{"num_hidden_layers": 13, "hidden_size": 192, "n_experts": 64, "experts_per_token": 2, "d_expert": 160, "d_shared_expert": 0, "hidden_act": "swiglu", "moe_layers": [1, 3, 5, 7, 9, 11], "router_score": "softmax", "normalize_top_k": true, "routed_scale": 1.5, "balance_loss": 0.0153, "balance_bias": false, "router_z_loss": 0.0001, "init_std_router": 0.0192, "lr_router": 0.00134, "num_attention_heads": 3, "num_key_value_heads": 3, "head_dim": 96, "vocab_size": 25235, "norm": "rmsnorm", "norm_place": "pre", "norm_eps": 1e-06, "positions": "rope", "rope_theta": 10000.0, "rope_fraction": 1.0, "qk_norm": false, "attn_scale": 0.102, "tie_word_embeddings": true, "parallel_block": false, "init": "normal", "init_std_qkv": 0.0317, "init_std_o": 0.0, "init_std_up": 0.0317, "init_std_down": 0.0, "optimizer": "muon", "learning_rate": 0.00709, "lr_mult_up": 1.16, "beta1": 0.93, "lr_head": 0.00677, "max_grad_norm": 1.0, "warmup_steps": 200, "schedule": "wsd", "decay_fraction": 1.0, "decay_shape": "linear", "final_lr_fraction": 0.05, "batch_tokens": 32768, "max_seq_len": 512, "doc_mask": true, "train_tokens": 333600000, "max_steps": 10181, "dataset": "wikipedia_en"}
Below are experts of layer 9 (counted from 0) of a mixture-of-experts language model. Rows are named router (the router's row for the expert), gate (a neuron's input weights, with its number), up (a neuron's input weights, with its number), down (a neuron's output weights, with its number) and show model dimensions 0-191. Each number is 128 + 32 x the weight over its row's rms, rounded and kept within 0 to 255. Numbers have three digits each.
Before each expert's rows: a language model's description of what the expert responds to; "comes after" lists some tokens at least twice as common just before its tokens as in all text. This comes from a sample of Wikipedia text that the model never trained on. Tokens count by the router's weight.

# expert 28
Definite/indefinite articles. Articles and possessive determiners, mostly "the" and "a" after prepositions, before ordinals or names: of the 2025, the 46th, its.
comes after: " of", " in", " to", " at", " for", " on"
router:129090088132111116147146151126100163183082150054113143116124159095108102131138138133154165166063104153143156149094188095110129131135121095110165113182043135138129111074182111100139147102163144143152126071175119115093092135134113110156153176112179133079106125133158128128123172116134129096138108129125087129177075141172172188119178123014075140129128177184128123129107154144122108153152128172137117115183161156118161143126107200144142165144193095176143141049151140129164110138135170131170168085104096146102119083110144181095049074132142167126123089113117124094119094160184155138
gate0:095125104117135144120065109133215187112158061158106077138085148086060150113119162104119151097156154155080132180146124068135165170121074150140111110124152115164127092168206083161072194161148126099116168131165167126114167094151100136155139167091147163059102076081133125156157141191130154045140131157150125161137169127128121122143140146156168167107077119198118143095112101060096087098114086119071146156112099113110121128125145142167081182092094111116128137126139193137091151120064110164128126130136092150129111125132077129143156124151161097119113131145086168162127165130172149111
up0:154091166130162187096101162114113162119156174121091157117129150165185082130136192177155099153141141120152142119041044070127124157101143132087197158091124121147129111130112061092146163160090162126144164067176093125125125119091113153037151149140113164172128072154153190150122147134117172107127140113125106097180116135178098163142105134086132142165137135142186182136157135069162084134212144103106094109121143141122130173120104174161135085159142112148082098175144142140095151164167109117081147116167122160126198126121129150125101126139119112096148140190160171167155155111098077141
down0:110143120136103102125107128129138095134143164094159081094031100093050137119159107138141129162083067122176138158070149132096125077124081141146144117101188102120181138138048146189116148099128101084100152162147153132087141155149124104136099093074161070161160154110086121173140153128208093052154125144123133182090129149141103088146144080161213109185146122149083167173121137175156129138107088088128140142100120137114117134121149104120120140134137119122111176129085085162209159157132182157116136136138124146141069100127088111078179113142139144151095167146063153117086114120153081127

# expert 59
Adjectives before nouns. Determiners and adjectives after a/the, such as this, another, home, young, small, silver, Asian, preceding nouns like medalist, team.
comes after: " a", " the", " an", " is", " of", " as"
router:148099079102111107119147113085094145200143138095065133124133159129139125151154150190140152193093149173173142131075127119090097108111167091118182104180033095087152168114183092167149113111098164158118107122157118092141103168107072069130134118113169209074142077144121130125116113125101107129139082147134086090167154083206169124075135057097084171117119145145165110135161153136110144129155149134139113080125170123167126108139150142167118143108137122108119163105203128119111155068150171144155141159110145159145122128127182164116094117125150144151106101159112074075147124182181185176
gate1:112107152110135076088144122071141128106052119117125129146190133142129123130169148123104158085137163119138137175053135139069084141130168170081093150147115127118076126143142135108167177129126149128130123078164138128121094152122082111056127091130158113109148113182147069120119114161088125104136092133092080099144162139059124180101112169102180087118173121104180148074119184102141125134175100120130151138123118108111132119146122146114189113131076117190149225118136110193117115068145092136113081135135132205143157091153177132180142135138142130178112127178052143200170132198144134128
up1:136128152166105170078163134175173169111119166097112105194172147177056102140102088176115145124143131196097131115153129141168129109128096161161069104153089172117124122176113139176107153169140163163113139174149135139072125111152135200159129196147092101147160166138126152132128122150096147091109140165092079155129146145173123136165202117164169141105089155154150119098142146180131109093158165094103124142116096070161133155195086156118104125155188110117166169190122204166127094148140110109121166130112084063119079095105138149120100127145152161177135193147122112115104101104205103162
down1:142137149153125144131094162160085178123118185147121153169207107130127068153100154155116154169166152169196089180147124095118110141116050120119125089107120099150169142133062127148126078140112103092106095117186125124128105140184130144117060127104100106144110089099065105155058099074168074104153150097138144119114160128102134150131122104082183089118154130060086191132121133208137091132099125158117118125092131127139135126148095117114133094077170124131150122152170139079077170101178076068119135114112089102113161213113139110101122118116100125120140054098153076157190137134086107124

# expert 50
Semicolon list separators. Semicolons, commas and pipes separating list or table items, often after numbers, as in State; Interstate; US; or W–L records.
comes after: "0", "1", "2", "3", "4", "7"
router:142136096157107092140154136110117126147074162058143163057096157122135072135159112111172135117127123182140110116074128129167119200100148092176131050154114097085162121113182116143098131140106155113166087185153123086144117202117128127097166155120146185043102075127185097136153165094095094121132106128089161124201124086169124107128145085060100139128075165123118145133105146190136106117134135111124144095115118138134145114162109164127135108162149118159127143093157175145141141127151144151124135125128122175078138095049174161154137080201094130158113091115075084130168088152213100156
gate1:135184133110197124092123155095073128090051099179113134042120175181125058181098115117120126130152149163133182133088118153108142147111115105128116159141106091101139144165124114140098081116112204151132138164081157096117109151129135111078149098155132134114072037114110091168116147114118146128128145119130156133152163163141126142121102136132100153081124143183118161097077044147079133116178062129109152132169130147172123135081144139126079144131119116151089070147120143135175158130119148096117174083124131142109093058143127192088109110105127115055105142108033140105152084146134136062
up1:108087126138124174092109072155126112151189130103123108177092169129086149067139101153100151113169061112130120108109089084133104152140106116142161126144139166071134081139192125135194140181117126102131082132125151154124133098173163124161145144149120121146110138095100110125177129091151163107101118132071143116072144106164123183150164109167155059239134179093138109120149180105205171139108140108163134144078152140130160174146098136156146159145148183146109121088142183199129147138169145144142132191153147159129094158097120088154114113150105115166172043136184104137097071145166170127
down1:140104119113115157108149155085146139131097125084105141113191178169142106069149117107093097123126074149068108155120143134156140096093151124148141120162102098133141160133121195091137150120185068092056195139152090157118114124115103120144048086125127112157109113109133146183201106141181163153103090181119090115118141097185159204055079187062124163116156142174162116097103109029131149134114117154131087116162159166166152128131140105083155182109102141137154080104117153135088116154156134127154080171106107144067132100089096093119115141152110121168092149134177142097074117145125108132

# expert 6
List and field separators. Colons after field labels in infobox lists, plus line-initial dashes, table pipes and list commas, e.g. Family:, Plays:, - John.
comes after: "\n", " |\n", ")\n", ".\n", "4", "3"
router:102098102167117110147123127092123179118072172063151171116143159102117101194132138167171107155132128156095138172110137117133091164110131127136157102109114124127146117097143145151160158087132134158177080079120201099099109185115102118126148151114127164031094129118145092122150164125164150157118062144152117161196092138150146125127154123078123137114129179118123109119107101132136081147090094111148150097138094156150139103096107174135139115125152069155133185100157198160151135178149128134163157127081131200065108142094148133134106061209101126104111106125077068033186129154204145146
gate0:102130165145088107116108151153092093127182071115108169092072155112142141051075093128107139135120121149171115135116115175101124122214094068120133154116153138119113113174150139153197118128102168102124132151165142155109115172148071110137167118125195125143085088117142135129102120127164137117119166166100187067163143142122070166116150100147101136136141098114152121135138181129164220075149134157140102159125135125121134117132093040072152102095115158149081120066103051099071209132132120157070099102128122127113106203049118101130128125136148135081150166080119112120121128116154174131
up0:135106110146155121164167145111102084137220114097070180103143133134140180100091098150139130131078126134168123166182138161142187164121142117108106088089093157104124114157142132135153083079129128099077134158136135158121060037115125089128107114130151091083157124142114104102110137103128128157094119209110159074129136177118044152136105108125110141151193137130109151125143116100162142043154169099106091162134111103117092098148102115064105111104102129100113152117162083096122160078147179113095133099102096133169068150149183148180098123189097118134182166036118142108134080114124101100
down0:176133079155086116161148180061103126112130127117230133094112147130121183192079123104093136100138093137139134083102062078180164114094120128158166084095159122093131125159118188104108102124139127125132119137174080136136099159092122085092113107110166106052109121134125143114153142156144151124146200173126120144120126066142111131206127208130110145088137160090092057083177152176116131121178116089164137086144150135179125088151145192122091103126120166135155129075123151169181171141116155145101159164137154108120118125071099099093159134164154161084142103140135151125138209122123103111

# expert 10
Quantifier adjectives. Determiner-like adjectives and quantifiers before nouns, such as other, such, many, several, same, plus compass words in place names (New, South).
comes after: " in", " the", " of", " and", " with", " List"
router:108076075166106102104145130131090180155125181115073107128118141122095107133157146170179157169080145173126153117110096092074085189093130106173154118161102133101116164113175087147086115116099172153119162177164111101146074110151094135136167155124174189122132084113149123123128189111118142152159077110126117135194110101175158163102156048145080176085082163151147162117156141131105108135101152177151181100137134130153121101087108117164113147120162077161130140063193107128119135115122195156136138148117111120100109100097139186091127023131169146171153115073107117146138109124197109161
gate0:107087144185215165180106122146173164150089145110119156111118124134087096140167122137155099128140119183114137122099156146142125115165168123163092091215072185142185146123144102128107049101148160159124099182211156129173114141114113157194124205120172136101148082105152133132163131137084134128159125114153130095202147083125148124144112149164140101180155146100181112155096137046061084159170112071118118150115111145101047151109160141132137158130122128141116151092166108109191140138143086141106119125125132131137076139152158119112078128134109077170138159145147106089131199108106143104
up0:102139082175112127143136184125130115109131163098169090140154119115103087151084088173157115194121085110151108153139086171137095082112092152175139165096120111148141111108083139123127135170183176109146103109099165131171172156135095120123145145098161128095188091112082136166116110156123198107122118167208196085119118120122149145092136051137128092191138109143149173170139120150168164108128150101136140093060125109180179158152135182131114202131135115114101107147147151147070101074143141167091106169132143089090145091106084070127124132123117164121118119154103162109215114124221111085
down0:130099161082222154104086078127054169118100145125087104128145105123115109136161133085157198088071110098136140093126131115141113115108198105127082161111179099178117055063155145109087130117158164195051222164105094116053120093142128142152139108093155133120127152090131120126073119116131119142095132149131147087095129116116084121153174091115110140091139139114111129175128160137146091119132177083121104160151147109097110067127121150127089138132145104120109130115142118093138155093146166127184150159164172146180146126093155124161069107071129086200092166088167140165135111114145140068

# expert 8
Capitalized name openings. First piece of a capitalized proper name split into word pieces, often Romance-looking, such as Los, Par, Cor, Mon.
comes after: " the", " of", " and", "-", ":", " a"
router:108124110135157135094143115096018118143105155087138141116125162104124114157232119115155149135057087181187146143100146141159164151121119098155180128110128065150172169031162150174114095138136123171125090186179169107119094204115163137112124184151115129111155092092165141099123134155091149095110124175130136212165150081095181132118120121126121124113091160141093141108088163114118120151156183154127119102150120125135165105154149177149149197106136132193149128141119133115132174142131145161117152093100088148097113126110178157096134134179167148132075103112143145083148058157141140178
gate0:154082122157106149088122152096124076178143106129112119113114096079089205143219116081119165153077107172178090150179138107141132128137122089101117132105099130165123160130118151102112183143135146103105158143175191138173079117135143109039150143119100126110128116078173066131128127112151113081150083108098133159114151127098168160167106112169098162139128113168170164157096100161144136130124134120156202110118136178139127109135159156104167113130157085073184174141133128166097187124102108120063089172145080101125103144063096098176130092064178132122100079101121089187110067155124150134
up0:129050122128099079131122129125134098085157086132145117087129135114063099119090098085092147108099095135085075165173143048119135134096117135107100121148110146171100182164115137145119127127110199105152118173141143155111143160172105132113095111105127030098121121129179162123171110093088087076104141121129158103170127136112096125131124111128134122106216103138189168117167120135125161141160169177131135222118148159116111099226194142127144137059120128208170177083116119109146120161120133087090106121161090116134117130108160071106125126151136084106162153072088133098143084087142125107
down0:083131158115149118197108181139176175119146134104111137111078116077105127117187135061096120135133113146170158079095178146130195094071119162125102137173166171135126184144131216092100152130122112119149099115127096114154120139142112126118097151112144101127156131115118143131144167137125160105133139085067103082106174147139081184113177101168150174114121136144136163189142098137130148145121072177137086120109177066104174093126118166144078138116082154143133136077079188118146153141147131113175110108040199130127135124131148105104091144100105077169141040097181130147103138143081073157

# expert 63
Name-initial words, CJK bytes. First words of titles and proper names such as A, First, New, Royal, Saint, Fort, and byte pieces of Japanese, Korean and Thai text.
comes after: " the", " (", ":", " of", " \"", "-"
router:122112131157141083132124140138063115173082172159098141133157201114140111153163114124114147123129131117154182138125154105120101164139114113130159073109080165104204138092177080127100126126099134148090140068140157089136140151153067139142155198128148127057173104120186110164117116165152127157195115136129137188197125126146124127119109126103071151096124164142169136127112167140106140173160152156178101054093133099158165110113117192174131136103178121148190119092152153186141155152125136149168170092148139191093159141104141152076094075140147127162092085098120035067164138148132163129
gate1:127160120129059158162096154132128100135063041063083104126175200138137124140138161102122147133157111138123106090104157162138133121080105103117082111128118188159134141170120116133138114161200151113079138116098145121164040130143108167117124159072118056098103104151139137118099165171156175114101109143092061149110060088122111130108162149119096088098122138153169125154158119123100132118188146115204143106145098121165139133156189087153122096177144205171142106058112112107151111121129149125146122166121152149105186118105120143113127134140179176074160165021149123138115120116138164132
up1:115122158108131103092101100084171145143153109100143117116108051122089156107200129079100084182157132150080128120108167126149131071142194118120123150161147070165124114082082151089099167110087073166169171141158117133112131136104180124146107153180178161132139165118113153161087156168108109123100155145158140083105136169130105123181074058123123129152154090137168140073123180121122133104093106120078104118164108191084112135187077121112161201091158108105139162173155114168111130108124110120058153107149101090201101071105087060140152137127147161199170129119113141155131144160130128150
down1:130171089134130180111155101115116086170183079161128100183141161125134111143068122179146124155138120140134142128116099153103178095184070147199156147137138150162143092150159095161100163169083141114146153117118103116120094094142105196157145160126115175090088131081140092087098122057108111152156145170139063181171128075146173081124192137200189140123181141101117200146184110166090104101101095139130094118115180088107154111155116142100164096099092067137125131097191117086134111133134093088076123109163083099123155124192135136097124129140158136137118114077124149171151147116095076121

# expert 42
Passive past participles. Past participles after was, is, were or been in passive constructions, e.g. was released, was discovered, originally described, known as.
comes after: " was", " is", " were", " be", " been", " are"
router:124086122166156112097121147089111167115136143085143127097119105124156142137174103184153146182153076152111162116076134111139164152166145089172193151178044015070143133090178169196103142114109199148111139141166102106153096171142129091138141147133183152088149140164149164126096106132149146151147083171148151174181142121160138191127145124076116141148126173140135129135121147149159072120176138116112133098104097160124082153120140112157075118147148123177157125110130149097125135086200178103171134130092119131066168096143162115086069117128182173156109068136109075105125133163128133171
gate0:164133149092146118179098193090104152135138119092143117150090180136112119093070146143173132188152121175151150065060136129108110171195154174106154097079149136142129085118114124100082110112123149166096099099173131151073131141066151112099131133086122170131112114173119121159164179152129142119105102149059135083134125085110141185160131125063119118109153107090153151128149092155106170138149062167087135093128072146124161142146141149095157085118165176144149129152085102184154149099091084143134122147118177145176154073100131099065146170086070040137148073139101167158144120117073111151
up0:099127121143102091154110115094109122060109126100221127075144094096131117129179098110099159165167126162098132060155121153154074171114083183102176115112105154113158116120096144145084113187150156161101122069155102119114143162133151172100145079111149172081147141124116079192121156162153128168173139121087161111126187150106148177155158117134117118130077137056130168152181138157083130142148129162103143071114064157167144165144153129130186074131134144121129105103127096124168122054114114091155127179104138111153092133121150054073153184133096119220139112136106118137185119133083118149
down0:135095153119044136145148107145099176138093106109181142150074216133139142135119093132093144067154124160192086168081135132146101106167124154124186101168127156152131104115144164111111139170083144073118131137096079103121171198092109117120108140152100133136143125135144142173172155115151104158115090138162123122068091164108106121164111122084107132158136182135107148153117067110052133140126133140150112150171176112148120202160164125088152072235141148161100162175134087165091058065144129137130164107167154166144148115153113107156109110135144093131113155147113207167078138125101086141

# expert 26
Infobox field structure. Line breaks, colons and field names in infobox lists, especially taxonomy (Clade, Phylum, Species), chemical identifiers and coordinates.
comes after: "-", ":", "\n\n", "\n", " information", " •"
router:135171083160128095076141150099054179168146116100113095077162161100131115130194165141167153212108127137124116126112135097119133124158158126121162157146123098139146203112197148121070094130155129177107092151113175034117079159079099105128143141104182172134083109109190085095122103114209145103184106126127155157169122141153172150075149132109110176144137157147129171157062121169146100157126115138145107073139093186146116082095102143140124133151145110144174106093219141124182094099199150135147159092123154129139084128131142108131111105172170125152109111094107102116159119126148136150
gate0:081147071136093142072116116078110142110134160119078147122178165093110144120186158160117126157118084118089146132137085220126111137165151146174099107136165114134118134135125093106108068138150099110155086151191127112102119116127144190090124149163179135088126029068199100176135168160171077129153136129153127154159152142102111173191084178165170098147194119107130152133132178085130107129111096147108153106134182136155155145167132065133144061179128098086134163129116083138100106106151183145136101121102164126118118174155102153104107137106095065149101176116086102139171102085170141120
up0:097095191182125124123175147175160118056123092167149111139088137154140113121126161175175111187132080086124175145145124047162142119172102119089146137111113096135109136136122096147191152158177155144166171112144170132170093110120098134157157088102040143125135140151108159097119161164157176145170122122059188147129157130160137099077123171125141148120161064146124154159037150135155138103151181162153148131120121113183139102113205095140081126097092152157162151103193144112096160111137112178109094147154119131083089129120119147113126145142117070139183096089166172108154174160087114097
down0:150085109126186107151127131142164151142125150184113162100096165135122162087215133088138098136188202098134117133131045143144125153191165116083099220116117117120194110142083109085134100152153087117112102131102145111150168156043086137109148151101173135139156114130119069127133171122125111136185145109151186145119130118107098156103161136106120161087132097059130144163115098169108188122150159110148134129144112088149091090161162122123094072180117121075145115130110084185146128133066128157130148126116061116115104159185092098125147158160092103122106179113119111190115121073144191148

# expert 60
Possessives and nationality adjectives. Possessive pronouns and nationality or political adjectives before nouns, e.g. his career, their, American, Sri Lankan politician.
comes after: " the", " of", " a", " and", " an", " =\n\n"
router:113101118113083127131140140101109136179085138146102124114178148118119094134152145171198131145084146196149162142113170088119067117109105117146178089149041159111146143091197115143089158118122153150133123149177075107119046159098078110139161154129197150065118115119120155153152173117091141152152105153127119149173142103162149137071180117093102161111108226181147147118113183145139128140160144114096141075125070123145133085127129133139107138155169119144148144063203121116121129131172187143123171163109103165182150096116173164144100090156136137105127112125104081116119106136204179184
gate1:083077112124157119106141167141163168052076158167078097148097138117090134143131168157128090093099143112107140142141068062144118132162146063136170057219123144108192124175136150129132064114132109135087159169119129114142134166099080088100133140098119115049166137121162131118093159092080073114107192101152124109133146111156146127136116161083101132162146118158061150121151062153125188184137141164135112132118095118134108179100050153096156095113091133151125157150079086157115078132104070117141126122168134140160161105104162121110133137141170077148164176166080105141089123109146097090
up1:118085144150088178202145165183141125101160149111128095105139147101115071171114121171152197070174119166119146150139123112181112115155169167085106103105143139153105198131131120041108182103156120126087179148127150150084145193083088094133143164111146159110122171123143143075094087145132144181129150114086157134075154128153104125059118126049112110114160098152127150071107167145127198122048104114171167163122117178129133105106138115080135089099120061079137135137124105147118140144130163171141068104157080152119159141088132144144131154140137109125183123067122133119126140143097123204
down1:131089176077068152089121125121139147159089189087128139131171087138100117099096120146162124097115109133133075134130172140177123137141116117089120125100176110147126127169117152139106134128119090105119188117124087144115101107186089164191147141173091164175113175071067024074139062079178093099128134143047172085127107111065125138142162183112112139129155112070116129124111185125181096091138154101073112164155082117098099119122080112123188137136119088128110120152158095087188160149143130118116168124092148130122133151149165175157128126179131144140149153131172095122167146165047116137

# expert 46
Given names. First names, or their pieces, before a surname in lists and tables, such as David, Robert, Jo-ana, Nik-ki, Vanessa.
comes after: " |", "-", " by", ":", "|", " USA"
router:127093119172123111135143126139119104100121129130089117120158197111180057149225175115141092168147143164155144184119175083094089122097111102151125073163153090099142165113147158129146120099113160149120132108151134111100109171094087124187171137100197120079094070108169128138147147146133129206135097107114122181155123128168162103090167127108115148114115109161156135157121134182122093179126117126145125076130143149150150127135124180179142135154146102110165161131161154145136133135102169139162128123093156158046123078080155152023108079151130134168118112095125078099143065146143166232
gate1:157130134145151146106113123109138133122086130109095132153151184107118104128129170119156159123168128114108117168112126119172186116131181133152136152080061104139187093167164104130117135111144163122123082159171143075167056139159145156137152138152104106145118113042111160121153181170103168158133104157125119083093108114164109047118140118140096183089120193169160122147157175103138122105058111115126161117164142134091074133191127113149052077088109130118151092152059051138139134146113154127142100146182068135190135150089146161092141140134146143132098049173180108150159083174146116189
up1:113131146118101129116120115144132189125134093168183122165081087083167109115128135121203105179193138168150085099154092104157135114177138095111162127144162151120162139169131091159186156134087159157170134167133166128157105113116181048173107118087144083161151091125107118064151082088157076165114138154147134107114126110158178101093108155136120144084108163103144105173089119124098121086110164157117092132077111166106095181162096109169195156107110151123091188104138101096132106115077107132099069104145113102121136114060109153127173142043101141141171104118127072126199173140184165130
down1:093116143215092168146148124180129125149135123101108130145125060093167162159153106151095134068114145121172145148126148158170143102128107164140108152157030103149177123149036098134139154155090168153066106158135156126127096164098129088107101113143134113167129145126136170137133135186084126118153147147161037103132119140093095103150071106121150166137129130089120163122164145127100105086101061117124200117111099156170102108112163087056068172122071118076080148115163138082198076178126148148123134169126124126091100061154125138173154106121113118085137138110137127142133074122080111132

# expert 12
Section and column headings. Nouns in section headings and table headers of election, career and sports articles, e.g. General election, Party, Candidate, History.
comes after: "==", "-", "|", "\n\n", "===", "See"
router:121161086160113098097137123103061124138100127078092167099118163103137127123195150154125141130121074128126143145044120113156119141131153080199144137189053067060152154094146093100117105142142125137178104116110185123116095165117096115147128158117130146099095088073126122138096099119163142161159115079122133128148092136157154143136179113111115165118166120135109192123119135180203087184123120148083150074156161124150173099099189116130138128168156148182130167131192127148121111139151162123184124097082155133106088061108189187106082155167102137119129054136103106102180119164171134175
gate0:077122137087181125156124104131112122173130164126153160064172144084112058131162154082120106130072103072070089112076168077094159146074129129130129142102113186088142098095180124127109081173110181109078142134128094129114074073114115105082104102114110112103141170172068158101105148182111145085142201133155068142114181118153130140158112104121157102124147198113141132101132160209113114103148132089143155145134099156141182175079153144157127167109095168128123079165107110117142113149122158153071103135109161172109121166170195119124107160120100103121149089118111161092088154150139170197
up0:128121114133146119119136175107137176087086127123133110093159075169076169093128144136136103163140157200111160094166097120169163134107163130094096157162109139159146157186152166100141155108140091060099146054205144135106167116171100141145148126136143102127158117146105109082132116144131208161088066159079113099108128099136126134156138131133102133152124103134117161146161140069136173159145145136137075109044120130150146127132055096081075105176192041134115184131122170155166167143119105137162155155172082062081108130088115128108105118092113116132136156111173153123100124185143138042
down0:156125141153126153073113158162149088071121105178145103070119118160142108167123117120152172150145158109105077141125062113166125083128105135088132158174150120147072136062127139125141154143128143160155192137129110046060062142137146126154140144111123180154164132155148147133101071129076061072097103125178119097118112139105147156153112078135098164121190120139131122190109107086118191154122131086139147093135142097185139151103124127125180191102160094124136175089125154128089106146089128191122129099142061188121116100050156189133089139102078161142129112140129183118149149150100155198

# expert 53
Percent and dashes. Percent signs, em-dashes filling empty table cells, and words like out, part, each, because, due before of or to.
comes after: " |", ":", ";", " a", " —;", "″E"
router:110137106158114111155120120098085110181107180102089180065090164094101098126190124130143157117141088093119152150102110141100131139147154066139112112234085084098096112115155101147120144146139147157127090064143133119146143171166111113179109103140154160117151064137132119116079147133160112134167115155114142165184157079152157139093157056064096175088131118126164176139143159119132120142133218137131094099147133122149151045061072134151154155107142145183165170111175123143086105172150147142152163166080171144112077120101189115109083118135168168106091114123154094109183140155142142159
gate0:116103147114112108138132104089154127160078078152159176178081175142149141124166135108123155144053170083171078134141044144146129176184102070079097079134128134126136118094107098094078164093115147118123209125127133089123138084061141136119097080163107123145135096143122142082123151115159081145133094080080118130156090118114129064114164120155116121085162156100133172095101053164163099102163081123124148139168106085141076101054172170133116152130147127137205118105101108175090111072125164165126133117138147162075081146138117156139134188096096111169098134134105138101086140169153122173
up0:135147137151141033166122128099135182091133194092137125125110093126219198129115094172126196154118125137166078142070136087170147132105100130134130104085151178159100101097128052162112136081113073150135086158125114136133125150140084129151122106142139098116172174107121131183076122118165108168111120103127150120109138139138093120150159166124079071122170064109179114124137160076125176151160171137110167172208171141128145111200126107101116097173122175165129119188111110136147134106153147105120158125121109130181198121108148127137183122120102086151118046094138143155075117170105107126
down0:137095128121118136142106122192150151117131045112103151177124142121197153154123084116141198105138077145121187148145151141139137170131077123094183129167145128080140126169095169109127095060078101158094143169156136176179074150127063130075116107118099142154086176120118128125072111121096138177154099205168201175101109125124182115166141095100122110148137135125143085113086112167095104160182084165152153131122139101100121102091131090108117161099165103148076107163137180158157121154159131120181094115169118158080101149104139076156128182176096173155192169112141137108143132071132131153

# expert 58
Prefixes and compound starts. Word-initial prefixes and compound first parts such as re-, sub-, co-, non-, pre-, well-, high-, plus score dashes: reiterated, Semi-Final.
comes after: " a", " as", " the", " and", " was", " an"
router:103177098155170106129121164107062153126089113073069097146097118130147113151174145164128144136126121139149146152146110115125105133197133077088146089133096136091157198071156143196151152116078169161119126153151142081143083130131147088143190168117147128127135104080180117112128153108185143118177090192127094146148149071117149143131116094110073127098168201173104145188124145179127169172156127155135124066101106126175085109143102117156169112102179083193193146159175157117137091159155134151150130145132110180128093122087140165092050135149139127103082125092113092134139091110148071159
gate0:088149147122149118154136087109144140106084157095089121096068166134085118209103148113160144121140104125127148125120147092136056144168145086108141198161115139098150114144147078179171167144139148097170112112163182121153092127143135163137142178106182061126083159092076149159131129093116117121072125161128153170144151114103100092104161156134158149153101109117189116156139145117149148102067058118122128147144098091103055170156159149195183116152139144155196141118168131106152068147085154146129061118154138162119163172174156153079087144162145084145093144163058060171102085122128133123
up0:090200178113127124123179177114104151073146135143193124126179134166146136146142124109075107210113127143073120093109157135154150072082152097177145118079203170129153157128158175128167157120194104127053087116051080193111105101128081152085123126115108117141156131148156065153079131137170152123098101098090122161149192169146067121130097110106105098118081144100043111111125155116141164154153114109118121133144084112129070099107149174114136117128177135055149153145121102123129108136146092137122161158103147094145108073095167114161161142137182177129138143107171123162150111142140093145
down0:066110163128124121160121149108140097174114135122158146155158208148142165106100129200089129133124111115096120108092156166106081146099129179154203129143126237119150127100110130134149110097161124100152178092201082143085158121137124074110121115171131064128120073087151105184097170156162071096140147143084115137124132115119091063141105137059096177109107182153095159129106133126148125148109153128156097117100089080157138064105126149153082114126141136096091141132062180160101183146160135163130120075111087132080124094114108084130111134168086136143145181175181141165140122176114177123

# expert 21
Mid-word pieces, number commas. Short word pieces early in words (Ax-is, Strong-est, Ex, Est, Med) and thousands commas or spaces inside numbers in tables.
comes after: " |", "1", "|", " A", ";", " \\"
router:144113056136087125115133121126107140152098157136113150151143139105137186127184132147145101145142091203173183111149135085133107180160054071122170155128103113086146112054163120137101142115059139193192106110109126106136110149118096108091187139103143181073203136061133091152119150128112116092112096141150134096177156115102097160130120128130083128097123140148114227109138137145147166141139186124152143096130085124128175059108082126138129174120124118147154133141143091084152108141095129110143171156117133158086085099055113176087118107157181174118111076085135095100148090091166180152
gate0:094109126141181147100033140149135141134205139145128123188106126125068162171108127134188146154192134121085175207122110114126118164138135086173165088185081078092144100122157125130123114144135150061148172079164165111134097126155160133119194063142081109110139134088121120108141206123109116120141121101097112127124098160112144148138114038152110118081075145149117091147123141144145113141116082171132167141128130142173123081150127150168150182105075112125142077087136182208082101124125170173128140105140156125137143118158146192105152171179131106122103059132167160125110157103138114107
up0:195141108157170137111119144136060153093115091174112115114121097159127108139153081107122132103116098140183116077145161179145091117115092106094112108128029102153131163069131121156129131141176109040172103143143134130164139093121080124161083162100108106149129120222157149091138107171129134149165126113157164065167142115144126150148112180149154171188158156180138155134147114082130127092107115153112100165140134122104102104105237141126161089159185128194127114180138149111153143192137126116113081182172136095107116088143123122144140157047130098162156142071133178072125132128120131144
down0:133087136125166160107147107144183141098140126129115166130113064169151125147127118133105105177084114094134075119137124098128124100118163162121089128140088166069138125094136099221080148079134142173188091179146066136165085127129101230104107103120129095148101077171125141176187152175109156154154129104123129106200159099130068176151142178138155156139174134055123140123127138124148127090087083095164107130129136083139137097086130149130121139062229153124152098147114085148141132084102089120160103109137095158133087080141108149106115115080132129140183129154102041148138104165120145124

# expert 30
Verbs and word endings. Active verbs after to, not or pronouns, plus verb-ending pieces and decimal coordinate digits, e.g. make, worked, thank, neutralise.
comes after: " to", "°", " not", " he", " and", " would"
router:095126085179157104101168151139092161160112125090138157105116134108164146178179143144140150169133127123167150173041158112101169116081077124137095149137111068115150153117163153127144133097125149150136163125182140089159111170099113106129143089121138195121119082120133136196073087128115110134201061118143100133182153135138129164108157136096096152112108177126180164125121113177156116132091091119168166140108153156127144078105146132200113148192149148133167171099169171104103142133174159167169146103049175177087124124092160132068087075127115162130114085128093112129203136153177102189
gate0:146150110158146166085160151111068139181116135144086110139171115139075134069233144218093090156104056139101123165094122162127163198163141124116102149145092100127158132092117167145129148143133128111141107130121122110120143112167161061159149118169099125090149119180161132089106158115123125164148134155105140132152140135124088124151100112153067099150132118122133116147133097108110127101156156109143111160142153216047119136167116117177175122072065133122142127154090139085083106075135116101217154144183147084115120166162093148102096123147087139080128037091129130139148117092175107075
up0:096151048113148183062144141085124142138138170121070114127147124161024135160212191224089118118115115152092163132099074138129128168165136120116133125128103122108105120087097145122121141129112159137132105144089119099149158099153123099153116114157151119053110172147103108089134127135090157143117098125109120105132149146105034141107059131207067142124158118110146140114169074112124123104119146087109152137103161148079092123149132093205150130091094085090112098106076127121083111078133132126183103120121169089110177119120052181070111145121146120096155121110144123139136149123163119071
down0:155143157137123135144113076118101101065105176156117115156123128156161117132096088128084095126144137091170103102091165237125080079141110149109168140211145125145132109135125153133138154164167041183106133101116136113110193121075149128118167091152073099135160098119106146048152177114118095159120201116131103094114109141148154145152181111114167105149134193110130121165122185073065136166071193106100112107163119105167126125138103109052151115113124141139150092190095129194107083106151078141135105131092128139175157068145113141134172140086111126115121117095088150126158123089158132126